{
  "n_experts": 48,
  "experts_per_token": 2,
  "balance_bias": true,
  "router_z_loss": 0.0001,
  "lr_router": 0.0016,
  "optimizer": "adamw",
  "beta2": 0.98,
  "max_grad_norm": 0.5
}
Below are experts of layer 2 (counted from 0) of a mixture-of-experts language model. Rows are named down (a neuron's output weights, with its number) and show model dimensions 192-255. Each number is 500 + 25 x the weight over its row's rms, rounded and kept within 0 to 999. Numbers have three digits each.
Before each expert's rows: a language model's description of what the expert responds to. This comes from a sample of Wikipedia text that the model never trained on.

# expert 33
Word-initial prefixes like un, dis, re, inter, trans, the ri in nutrient, and the pipe ending each table row.
down0:483531525509462500524451473459526504510556527464552462528529518463509478483508513484469542510524485481530511445494522579518462526500488458523472512522488513564474524495493475465565485508474547
down1:419513474477541458492499516503512469518492460551490535503489490482483516474493520487493499499472483519497523481482522494509496487470482462505492480482473492490445546518506464496492456490487467
down2:551472505450481503503509538506536475540519517499504486490511505470463482477482539542531508508495508480497533500513492517493495521525545531492516523489474516497498516516491510501507517552490491
down3:484516502523520503526537502508520501499459519516481512451535503507495488510477489482511493526532488539478521497486504491474459525520483523533517497526517475511531543552490477515515521505511473
down4:535516532485514512475484501479525471466476499488491467500507526476539537530472499498509500497504475481473464488500525496528549506546476516495493515474511502500514526510517535469485504501492524
down5:458520515515524494483494469511479510517521517502506508501507488520484464479531494465494492527489520567461537492494533490438485520492522479487517458504510499492486482518482492513494548499501464
down6:493453473486485524496527531550511468540497476511515512492482508541468526513517464492509478519505497551497505487535494511495486477502518525495524464464513509461477507468498473511490506482468480
down7:467458526501503488486491524509527497509521514498521531444516474483505449508514511515490510493434470515479483485536498508495492488478495509489485429508508450527499531490513474525490505510529484

# expert 14
Nouns and adjectives about institutions, society and programs after the or a, e.g. government, public health, research, community, outreach, human rights.
down0:496492442476445554501508517469487494461527516522538507454475499513469498498520510527514520510465504503488504487483504486506498457481505526496503512469506493524479509453446490487474453447510497
down1:488507455544490519505535534537504540472529478508525520528528523480494508481506473530532526469519541511515494535481503473454492455491514477500497497482481503472483499462550477498527458539496488
down2:484498483543490495500499542480504532515476534445493489512499472512540463482447511523519521514489491486529511524486513466523525528482499557483529523499506469483497548489533505530450523501498500
down3:524514535433514491474503535467511508512491514472535449495545473471490547488465503465506491498460457501462476492487523516520510483544459467509518495498483518479484518532492461516502520543556552
down4:462465504508490537523521513486518466538516463554518486490463498508502479454492502478487496509504493518540457500478504492510469522514517495508463431482499499483541498463517492502476523494492497
down5:474517503452566485509512497463489487504518536517494517508522539499502500574495523482462463473491548477479527482519497524504499479520460492544508492550528477485545509505479482486535515511534531
down6:465503439522509491477503493522468509476500535526504488460496520506492489550493583474508532525457546441447496477492463485481491531552516487516485563523543500521541501485441504515475501495532474
down7:496475501482513502523516535521499532554482486494495503488489499508482430506517493469473489494498506503451518469515516484490497489453484532505477463496489522522474492470444541481449503511522512

# expert 42
Common verbs and nouns in expository prose, e.g. such as, said, stated, known, information, music, evidence, often followed by as or that.
down0:447519458473472505516478503503516503518511516524534497520520468520508482441469512531483472482499496517513462500496488495536470502511510496495468476528473469506506511485487469545494509511496527
down1:489499464456508465520490462480503541511503475473486465500469496513499522486502536455455498531522511514509514526520508528509490454515523534527490551492501517525470485512489530482489521473538491
down2:446483445496455484550529503503503499530501565513508502506489495475465497533514544500471483487493545527502485512504517495500496545537530483547539510471501507520504493498492503503482511472547490
down3:499503506472506550502500537489546488522483501481490558478526493507507541507539474478563505513544467487475487512517496475525524517506469515496455466519472492494504552600503512517534544532501468
down4:478520484453535491473520504480538457505468470500523512478486487508506534488522492491520507472534550520480502499491480494502493525497524502517475565550531534484499467507553474540537523526497489
down5:482502503545505513517480461485488477490453511486499460522470562485451514500509503470480497469523505495469513511519495495457514494529519459502519514456525508515530536501530520525491515506493515
down6:492488501475511518471490499487495485500514504503510450471488518523513488476514526462518524502473494515480519516477519451485499503502515482501502475476483476543484535520506487502511495453492492
down7:511501506476507537499497540483515513496509484512510527498536507498509502488502533503490516513500477453531470516506477524462469537474486500523483480463553511494471414472473486499522534482513462

# expert 10
Stem fragments inside longer words, mainly learned or foreign ones, e.g. bot-an-ical, A-rab, Dial-og-ues, Py-ot-r, often before -ic or -ical endings.
down0:485520512507483500503527506503525491546569435513511490487477443540473517496476468504540515506473448560467516480495459520464533487526534496500548496506479543505518502448539518428495516506488513
down1:438491501464492487516529508497501517499477506501480476485529477514543527523503468479528479505518482484519527526543521507488502492555469477502508505475501485473505527445497484481535467504500505
down2:536491455527500474536528493536479511509500526477489515538519500494543482508528457488520498475511514519503485507487486505513497467464494535525506543539511518492555472488444513508480453495496533
down3:466505469501475504484490452480492488515468513506550467509471545517479533465485493529485527502505509455510539540539516524491464512498516529502469531471489517514479477489484520478477524505501529
down4:470494489499527521529472447559495474472485496470539521488523499481476503512514479503541503545558540525505550496474510525507508487525510501482510493525497561465538517510470495552451490498496479
down5:495499490546476546522531461549502510513484515502528448492498503516517482477475519491506544472524483501470507484523477515459521517497459507504479515504496477497487494517472447530453531516529500
down6:508527476451521526492505527433453477548551484493451459517466465508519529536515477501443501501477536520529525485534491454508459464540535488491509528486550465503505501510496483467510527497505473
down7:518467521498517507516489468489504480493466522511505510502519487514531550509551477510518520553506517531527499503499512564527501501529508548492496523505513515471452499513478476517467489527504478

# expert 19
Dashes, equals signs and colons opening list lines or headings, plus given names and capitalized name starts such as John, William, River, Fort.
down0:502492535520467492502478499500460525511498498510529481511533498574513465503552523429506491520472424491525519493530494488487488528499532522527470511517503451501513529509522498473490480509551495
down1:500504516469462562524535531516497517505495500493492462508497503497493502514489512525530541473477485508520485520490538472464551510470471515485532508512451550498490432424468511499523480464517535
down2:501476520481476559547531535509506540489499499535469496491443507476502548523490493511563518450458515460500479501497507497508526513484506529501524506526528522509506437448494500527487509515481489
down3:475500503521492508510525505515525486503510540514523489504532484531508477511485477540456493486512544491503476494504528502492506461479486502511511506488518496434486453494507470498503499460488524
down4:508505451521511509480482470500526497506526461466515546529455522502566492489501472467511528486495553492503489464548531511533485504529524487519504506538518464521501505532525466499453530507454494
down5:490484485472455477493515495501484490506521521530484503508493507507482476469483489520549507464541511495493472476511471523515480453514484498474557510499509484487486489540513529463478498474530486
down6:512488518522534463499503528438467539513495481520502495517543501531502515513478509466490487529500456483488527519493489534501474453539499502510449497472498500542524514487496531486507493517487482
down7:478467457490460480478499436489455477548483520470489512509475492501480506491452482545499516502470501543492518489469510485486540495529523466481501514500550503481506550493531500500474521523493478

# expert 5
Pipe separators between cells of sports and results tables, and month names in dates, such as April, November, September.
down0:492456525488452459487491484466545516541475509535550513457514458451493491484490465499468493494493478491480527449544530477474523479494518516555524444480502492457489488522497530466520485486492495
down1:441478544546546517550525506499466505464505477511506464475467521515491533535525498497478501515486545521514471532496496522507472514516472518472518494500498459502486515518518486472479507509495497
down2:509516529486490470462508497511481490524496492496529520499492490525488470544518498465480498503503502523487471504470556520545494479497470503513494482503525437553504483483470488521512499500535505
down3:516490496474521517494478532499460503508510472520478485483514531446485508462514460468530472469506521520521430505553483511514528501476459512502505469542559497443452500491485473557473503493487535
down4:469459494504542486468513455481490538498508501499501501496516523512506518493547493513499518515485455442441485436503490494483466541501504485610509486529515470535500494482521505499510506526469486
down5:500482544490516498532548495477489502466515494505497504484500539513503486491527523512460489507487492484446513497473496528483483506519483534487504514484484534458465501487508449399524514518507483
down6:505514514491510502515502504536526477510484488515446496471505544497517528519467506510515527492486506489520457511514539451478482524570517507505521493530486516463459515513516514499457516480525488
down7:510492491463555484479475497485524464506483468498505476522509511523506538522481502519509528489476490481526523494551501491495487490503480445497515509501472492527435537505499510561523473497535533

# expert 20
Periods in abbreviations and designations such as F.3, c. 900, U.S., plus the article a and Roman numerals II, III.
down0:527512480496485536483518447484497494533464466486493538480500486478491483538535475505518493471533523494504480510472489477562540494506522495479524461505452508490501502500542514505508474492471467
down1:501497498521507472458500501528499446497495506466526473474505508528494497503520478503510545520517459466502512505513470507484498500439486483470508507498495532465492497449521512554474501528497504
down2:482473519485546473522516497482506492491498528512526526513517535483494516496447503508511528501522501500472519515497485527466481499513498513498460501479509460569481470519487471504465498505520534
down3:493521499487495468483494508520503510507504502525507488486498479483479484481472458485516508500507489530543488510499443486516455511490519458541509511480471451457470522449522491485558462505494463
down4:566531484488495461481467471463518446498512490554553511512517510515503499478516521517500525527490512516492486475504479535516505485484468497473461491494490442507525517531496490467482516511475501
down5:543515440515484457497488474495530482535486472507509505524518503517453475462463481528448511502480528558497491490494474504515514490530459463474496504517496520496517517513476532472468475481477451
down6:496483515501498537539520499427478559505485491476509521484493495484501480521473508438487544491485520501510505522479507493463493479494499489533542502461479499495511465483475477531528470516526515
down7:486492456493493479544496473465497508485474495514519486509529515501499509537472523485496493496503542561488527558478461487549515500468460479528511484487488533528477534459490502521500498479525475

# expert 17
Closing parentheses and quotation marks ending a phrase, such as USD), rounds), 'parent', plus some name and word pieces.
down0:505517500540500509494501524537527460449552497439512498507500508528513485523486498471467469507471487522532505504528511481565501447500496509493498521466495466504462523492546492509512464471510487
down1:513476522485450467487476543523496485499504527486523470481518448485474478480501533486445518545466522514529480503503580503451477545498501459491499485482461509447539562524475480476475472482489531
down2:502491503497526504463447495542516573505501530529529495518503520537498523499476496481483521514477488496532533513476513517511494495415494486529526537503495498466494495491498488481535501548536488
down3:527510523493514506468543510497500495477480484473481498508453552485508496510510526562462530495502475429527470482484477517476521522491524481523484451517522466503512439489495488513476504512505491
down4:462481535488491527535466558484494523489491534509509500477459499450507487537479522485483463559500520506492516480529519517481486460513479502472424507476484496468524564492556508456459481475501511
down5:525493490544494515480471509496502521523508503524521495485492515473514552506502534561445500526512475514550498498499486495485527464536482494471521494528543489529484518521493512483493500520484525
down6:504517488454484448480517482526481473497502476522524504506460470523492478498480532511460487503494522480470533521514541487548513451515495514460507512487515464537485500520497481507495529454469506
down7:507553471514488529520493487515469527475522539522501492528546495541496476504497454484518555500534507477466533430477469498515522446473487502477488479467498491511485476495525502540512497485512478

# expert 24
Past-tense verbs, participles and content-word starts in expository text, such as received, met, defeated, raised, transferred, off.
down0:530485506463484485481495534483441502489513490511524495490451515486450501549528490491489500521484499499481490497502535479533516497497470497522533525542447513499489510490534553505489511482525529
down1:508509481497500467476512465460480498487532555521458519475527500502488534494474460498505474493490497509461484487508479495500466504464482562539493530482571501476490506507508490505512511477484482
down2:503453507482523544531495491455530459477498508526540517476530490511503507471486521531516495525555455520480506545510524510497504483506529522457468514435512536500476527490539537546536528529471461
down3:468497522495469462524485495494513482497484477518494461479498529526488502515486527492505511517489489532479482507520503543476516549477547518491513534487489497511526511502427539503480492451495534
down4:485552491524539544513523493521482558458485464504501492480500492484492503482496525487520475489526514483519519519453504470525488514446466513508490536497557518506555506455504506502515480506501470
down5:511476452538514501469500508493479506525497489511550495482506505494509464503502469439537526505523535501506479485472508499522489520510507492537497518505503495539469510492468505466455513492524471
down6:488486519569530467512542536518469519482540498504494479474539519502510442510458488514503524518507472490508491504543480493489506485465522461537468485513517512537518537466518458497485497514498503
down7:527498525462491482471503518459486475469502522476502470489459480512535493477510521477491513556510516497473501466505494486487553537564499503487502556491554505523512487504508512494517454519483445

# expert 16
Opening pieces of mixed words and foreign names after articles or prepositions, such as res in resort, Vol, Al, del.
down0:537538485529542519520470518519518489510500467482494458494514486487502477511545541548479497510455494535530497513519544510490506493471484487489523525517538503484510498523523520498486477520494554
down1:470494445489527464497504459500517478544481512462513477504518512524480485512505474496501531489515481502485472525468481489506503491500545528515488460504483476539503537505483514479513488510479506
down2:471498491482492463502531500508531475490539505508467442517493509533501503529530503481515479496489500500529504515457474452540518513521463486499508542473533474494503477495500475491538496531518513
down3:488477494530514485507469523492471488499499514509492514507520481474500507466528523517499475497500492485551481508494575505465476519493480484461502508516467517487477464532553512507476483554468486
down4:493492494492482561479469521502526489488496528477527535514482452525469498470469533493494541545513457511468500507495511528500462507440514520440507474525484525510480492486512508495502487455512511
down5:538518531505524502500507463474512462497512471542451482501480511490469493486523532511520493522513498505507498516504475506496489486480499482461490495503492500495505487523530518495516428527487486
down6:480502467495522493493486507539505489473487473496476488503533434499507442473530480468489515482522527507475522498519524496463476497509524507520444538481500544496522483473498472505506473532467510
down7:503546489536497478495497488530514477499452515495504451500491492501490507473477486511474483533494514506472473468471478482509488471499482505473533473534489489528497532533505461468522486503446515

# expert 8
First pieces of capitalized names and words split into subword tokens, such as Z in Zigbee, Kle in Klein, Kir.
down0:442473472518534484541474517500512537498502518522541549570521491526459515495489555541493497508516505481470471495511508522520527510511491473548486509468505479544482545485514559507511494502496498
down1:536506492434484513527485485468443558472511508466505518518486509495471533483520516577554493499463457550488509461527501468519480528496519483535526503491517474499467477474501498486504478507457492
down2:508523496487531511492506476479475481495533496489526500502471513482503510516494481461478546452486496484468488527494494514486541497473545488511490497520453515493513489498513527447562507490492497
down3:470478525495517525454497483488540483514529514498522527511481510497522484549530518508520486531484496491542483510510492519523540546501539469536504517504525492488485502537522494539499496483515537
down4:505479521543470504497533512537477529511511508486498463484496527517513540473502457476470513444499488478457481499476525479493502464513481530474546476488495526463479498511513505511529509525506481
down5:554501462492516502540490575557520519554486498524495500505519509454463467507486530508500495512509517508464521482477482457507497486502507468499494500459486476506501536479523478519487549469505502
down6:467487504486496515506486502469490532483496503510468521471463475511545491521533491465504505500523467519477509495519527540535481502544538548501519501505474483495516499467521495510500531498510509
down7:493487543530518507522561474532511501464492514466519436510496495556461487502505464525544468517486507507440480547472466504468506470466529513474528494484494546499556506476486479522450490467498498

# expert 0
Punctuation and symbols inside numbers and scores, such as hyphens, dashes, decimal points and colons, plus unit words like km, cm, °.
down0:462495513511476497528489510475474491550494512476531463543574498529509523488474501485503508467533496509511531539519556535517512467494499474513471493499474535496500511499466513491497498486532538
down1:521520452489508457513482533521518548508472496490447500483509457482504520470513528456509450490552478480492496502484492509515484489458461493498501528502532564512523505524465488494527502510485486
down2:537489492483503483489540500498481502484507545520523546513509490503498466500505494481495533517484530505475491522482546504525501473467519526533478469488503506513526499491459516497458550557507503
down3:488529494485491509533496477484501529518513493487446515497494519517499472542493557473490479504492497485512489525486515498538495493490468481536503518517503521470544485469517488533501538545525504
down4:492485513481539424481493475512490476504485454523466487483489508493479424500513549538541457552464498507503500476524450498494518493525465527497511486526510501575460512502496519495473471474501518
down5:480498543488529474507492494491518495455530527532525475493500505521510445495485458435453487520459511507499528505483516474458489459496455511497485491498526468499528538558480509512479486521503493
down6:467431538487487527508532496502535489468469502503522499495559505493464435490469497448513511445519489473506475494495539550532507458467478500492506561493493488442511522483504494462502475497496506
down7:504514492491478534487497514476478467503499541471516494519559485486495523455475509529484514480479509480481517467507468514476504533488534510461512503530486476496450495526502509455486510505506564

# expert 34
Pipe separators opening wiki tables after headings, and name, nationality or place cells in tennis and sports tables, e.g. Nicolás, Palma, ARG.
down0:497515491501487509462523475520528498510475503507501494509489478518444545511492434527515534493571505500473508490502498535498503548503438508513515486461492532528496498489512481545472505519525493
down1:461487467483495468507518504511508468485476477511489498487494500449515491482496498498497461493512508491522540526516506504525478508454474485500496502499539500540533456536486505537461504503492487
down2:494478491541497481537520541490477494548482529493471486541500486474526564523511522495477512525546514495495492534508503506494542503485502483507494493536465488521488525485466530475524545483454524
down3:502516548502481550544469488468495560493531489479477501508498503508494504521529462480485491509493499545512477460529486466499482480526516542516468469497484488537502489583523442505506463511482477
down4:479536555527530487515514479539461502521487527443523531515508502490496474496459519456521496516519477517524449491525467501502450553516526474534460513489459522514462484509472458501533508501519515
down5:510484483492524532470498484503501518455546513504512434511512464487497488513482492495546495539514511490530533475500486501488473476511539454526505540503538532524476487465502506510467497503516471
down6:496485432492509527529508465553504484499472535508506506562508534500481522457487485529501477477521497495459535505518515486479498531468516546484480451523489489478488475467462485465512513508485476
down7:489492503462472564498462536517502509527527498500491533494513489500474489513534480484533468460474462515505491493447547504529524512493487507518472526518481518488516493463501465487520461488521496

# expert 27
Subject pronouns, small number words and plain past verbs in narrative, such as there, they, two, three, won, took, built, served.
down0:531510511470511511506498466536509522512463506513501498479475535490508549499482467528504481502545549506464510503537570465496528459481499495466500519508493486519446473485478475541515467482463471
down1:485510482529530534469500494563508516464491532482494516477493463516501523517477446511524500496476492483511481500483489483493534475475468491484536547499461502541537480479487493479457528469488541
down2:443511494435464466528517473475492503508519511554488530561540500499503496515524482489493491499521498522545511485535466480496481451524494503447500492491515561499525515481530546500521478470542512
down3:522455498486522503457514494533486482461516500494501500487493534490484466482494474508505520475516560483453480529503490520510529504424489499496525497485533457544488518530514540547515432525477494
down4:460457464541514513507481476522471504446514478458458495517486485535492509532472520499507506461533485552499540556533477541480472546533476495499508472519521494489533484514486484532511491524495516
down5:482549476517489531449484508497488548529534531484448494490497487455519493483491537488526490464501480478443515541497485502509485483521519494480511502452503490509489487492525474511460485519517531
down6:496481562501542485453496479494525454490523480503509488470493443506505509493513471494543454493554497528497514513511510501476490528510503497489519478483548474503480538516503509549542498485527473
down7:478526494460441520503532516443502466498493486503463511522470524458484495478478502535498520518534492484499458541492490552456471457511487486535486487499530465524464510513532537446548505512508449

# expert 44
Standalone space tokens before numbers in lists, coordinates and infobox fields, such as spaces before 2000, 114°, 2–0.
down0:499489466499528511465513491470513510524497460522501500489483489502523469512485486444514481462520468491485503523560531486481485542516455498514459519518518510510525525502538513517526526493488515
down1:524488477508506512498525487512517505493504510477467475482486520474476488503455458488486506517548523481494518513483519496505456469486526521495464502501497514543529500559503473485527510477525460
down2:487527462489508496479489553495532498510518476506449530482480524482451455500508535472469515514482489559484483510504530511489548488521518471486545491441531488507537487501482482537461530464454511
down3:504522466497497521490494480519462530479485486454496491514465555512501476533496534483541504489503489469499492409526488540489465475501501503494478521499532459512506508489520501529520483463539532
down4:466519487557496519520513533485536557523503484499518552490444500493512416518503481490512481519460492493477504509493509448529483457486508488474485503498509503506526506517442502502491529498527511
down5:491461545480486493492534523478507479527496500492464496524511507525504479494513544507466508488503528536504465487476496491518571505476495504448522434501479515579483484472504516533466506524474512
down6:481482437505521465494499499521500483475513480519494456479518500501545481512502484503505538472513507500539499475506503517525539520512503497481488457510501483467500461511494516496484491491516491
down7:472512521514503517494492493538521498499523455521491530472487507519487503485506492504510474503502500499496434540548497505474508533462432541516480549523551502494510521470537483462473458517452450

# expert 47
Content nouns and participles in biographies and descriptions, followed by a preposition, such as years, life, born, based, located, role, died, population.
down0:505479568526524470541474468526541500450513491542500452497521477466530510440492533445516503488542493521515549533535477536507499537517517504519494502519506530476475497507489497474463470488507573
down1:529478463520497534526555507496523517475535507559485505519530509508515484497536529518508511490519492514581533493490475458484482504508531533488471467506530488479492478485495483453511467519450506
down2:497506478446500547494461505467500532509503521452494521449466487574508467539502510491519511486450492521473489481435521511541506485562544505493522515458475490533516536521559469502523495499539485
down3:493512494502532467523499478514504467476466473496492523490505519485503475487524516460511498520523506494488463490525473474473483492528499483475481514480558477479527470522546458470514498473487445
down4:478501499473435485473497498534529518534518475531495520498487506464487487502527515511467542539489476476508484481520493478551509500502464490473507488527487486468480490502504469450532472516468512
down5:464476563496488443533500454464482467533480487520453426465516501482474527513532511515491556500465502534501470478502472544524496440496536508496476484509488520465548480515576541506513526506508500
down6:529496577528514526497468476474487503519519506499472518503559542515489507462503486483490453511493492524506479494502508493494531472484489496466455499480473512545532540504489476539501519511513533
down7:521509471452536532516470518532521440542485523552482524488508468478487481466501501523524476510498477509506535482446500482469545490510547466510486454547520487486476539503495481517515549518466521

# expert 18
En dashes and slashes in titles and sports career tables, the verbs has, had, have, made, and "th" pieces as in third, Vitthal.
down0:491507494483521535479534529457517491476539542529488545528512487480547499509446504513492536473513491529487485503484503433493490488515513543510505454475526508445483526486533480463504526489511503
down1:514498517506491517519503491502495511434523557502513537514537534502454436501515501496485478485486512511480522493514537515523531457526519550528521479497469492474544496498500472516513502505493509
down2:484477497496431495482522497541525464501477468484536468467551526511499486531505468454469495444476505479512504512520471511493475522526467496457499524513496469488513461503488492488536501480497553
down3:463485520481545561477531521543542462483494509530476516519502500480519495542500487472527504501509484440504527530526447517470463488524487472502465520521514503518516464487507470504503514506464523
down4:495514463510482484472500495505540500483508528484531518526470468465507478505514502535480455519583505490508487455517497449570501534480473520511479474484490460460536474542483506513478537517491485
down5:509503476490487505536488506509506533540495497471472496486500497528461548479521527498502478502473581553476516520506494480525504519514486540455506462499482471533527495494490460469506455486481511
down6:465479513494463482530490511450499483493444537469500532474468510489502470477522498465544483535457526452494521526509488506531510528498487506540500510559513494542503503481527500513492476501487505
down7:484474539493542485494521496501525509499493525451502531512539516472475504480510526462487527509478489505487520527517493495500537499492491502532528501498527542508485490521479500544495467503528484

# expert 40
Isolated capital letters starting names, initials and acronyms, such as F. in L. F. Mattheiss, T in TBS, S in Squamata.
down0:467523499499516516491521491544506461491505502508518507506575518464536519488510529504484501537513483463536522519540523511522449486517489475529451504497508491464467491473529477443486499500502488
down1:508540484526467526483488503470521551507534523463501516495518460467489502544499459487531477522506464458574517537485488524481527532493478475552459560471485479453498511521502503520501488518481520
down2:488482491482501492499539511505533480503535471524508506507458471465530469472519526508490487499534488498480488477466491480497528521492463531535498471515513516467543542463491530501501485501491473
down3:504464520480493539471526489489430511503512466453513551530453523522522473487521480502501451486453518541503445467531520486505496504517502501482518536487528504484479457455475575470484476504531456
down4:553500510513502526474496533507511543502470478469523569519504506537529465542511474519476496513525489525481506489471475489499501457474498487468464477490481535503520483501509493474525540489482521
down5:484505478504459511500479504497512531487518472478509507484434494473494489484531510447516514521556517476543484475497463510532516536490533494539453481490528503475491532461472519512519491523530501
down6:521514504483514491512493484502525516476490519548498493480521484499516470499530522496506518512500531505498497530510535549517504463509532456504478474493485478529507548512500499470472543473531501
down7:528527500487491468543500538495481503542496470459494513486436492458509469507513518485504496457493519481534508497474523469506481518506545480481547499510508505506502502499499484534510481487495533

# expert 13
Colons after years or labels in list entries, plural and sh/ch word pieces, digits inside large numbers, and words like those, members.
down0:522490508519499493524506475509477500541512496505468500535528498522528492497496487542522525503542470496491490487492516475501477517541475484491467508481541491512523513517519465511496509454519445
down1:529526480548524520507500522494490526474480514485500499540503496475504492484485480519512518495482494536480522500487526508523440498486490521505491484466504506554509503492538575500543508481526496
down2:492539509506483491478493537508498508477533481446475521524478498487473457514484484512489499504461517501476448476529510486529506504488509527481510527498482522489490489476538518495509532484522474
down3:537519495484505550500477475544516501556595479509475458514480507466507529494491517508456474510501485498502465513507529488474476533537517549526505482506458526506533452478510500500508521503504498
down4:472494515532459506506536519478530504499495485491523504525481487449473465486529495456498492546501516535505496512506484548473473492527508518499532495525525554516491531470538535454495492529448474
down5:488486537528526466531483509500502484552503522460486518495483474502531526493492486524504453491473490473526515555510469493483500501517502491503468491501497483540495490520529491521500537491478496
down6:482476503527478507529527524514507522485505500489498488484491507517528459479512498570542483528501537457489511471526490498552494473463494539496544502511542497499532469523486519498490518514526503
down7:534507471509515514484488488541504515534501505540519499438477467506509516498509499491495515492494468468455529512479509464489454530483513477526506478484454541474494521535477503499491485504490452

# expert 31
Possessive markers and determiners before a noun, plus adjectives like early, local, national, and percent signs, such as 's, his, their, "girls'".
down0:484491492533538504488522476525476529475472503476503499491477508489447511507538484488479502470498534512503471481497558498554538473515514546462448467504466499496509502505559465484516527522527550
down1:475475470503506509528539478502481475469521522476510469509501537485486504525529497457530500490531478524535441495445539499498479538540561469494504449526477497507512516469478519548483496478562466
down2:530506483467504498477511432487468487480450464547475477511514442492461456518470485547528483498514508530459497496465494492542512500528520540464476502549484523491466489526488461453504514482460494
down3:466500500495481466501490528458481484544505527501484471518541490475539452437496510529479519521500447491526533481473482504473490511549482478473517517493503467503500499508532507498462542483489528
down4:509507518527489491498530503497457514479526545462465505496531531570468486538538505481476492483495514475465529480517493487491519502502500520473540493512498476445465463503529492480504439544558513
down5:531512515530499520533493512526476488491502506532500477540537470463536477513528508448459487479501467516522492492504498502489518472466500508537490483500470482495472511529514503536483438465531504
down6:507510484541489490460490481488525501572492513501489548513509474505507496477467539524472522481453465509558515507460462529461511525432501520535449475496535510514521449519452525485488500521532531
down7:490512509492512543532506474476529465488478524464497482530488506510499486533477483507512506475501508521500555497492533500500525535505496483488505498491474512549480512510506464491506481494466502

# expert 29
Section heading marks == and ===, opening quotation marks, and capital-letter pieces inside acronyms or all-caps words, such as NCAA, UNICEF, MUSICOLOR.
down0:481538462557510490487447505541481533514513501511530458524480482496506479563514530514500470505462493468537459493504516467496505425483504503509547458529501515500494487468499510480511530527480495
down1:543513490493501458508488499510545491506530483529522475548491498521540498471487512503489511465482527485519497498496485500464467487527466503494500495477521487484485487520479540489480486463519483
down2:525542507527509526479475496470468526517512510537506477505446463507502496524489513484520514529450514481506471503529449530487482437513484533506471509462533516509505478541476499480492516472502490
down3:458471479497518442490452479494550483441531487524509478524539483500480516471464540521505493492512527480484542490494484488494523511491513447538529480491456480524495504502562519510541497500511529
down4:552511513531501488500473533468538557495480494520514518465478468480525496517510509488484491498501458438526520484504500514530473488497495523444518512471526516526492488494450502500460531481499542
down5:486495483503469506489486461482498489452470533475481502509458499467489503507465501532492539506440483493509525515500484516456515480473553492497521487576509526492483501465509543472480501503527483
down6:494501468524519507506491533488489499522490485450536494545499475505527497478492522524458452481527492479493476471473492489525473505464502501496518456523523499531533489518530492513514528473435517
down7:470509480526457493551532481494500516487498502445515550440524503491495467507479452513530488483529506513488501455523489518509548506501503469512454532529479509492507547506501524491487476487517528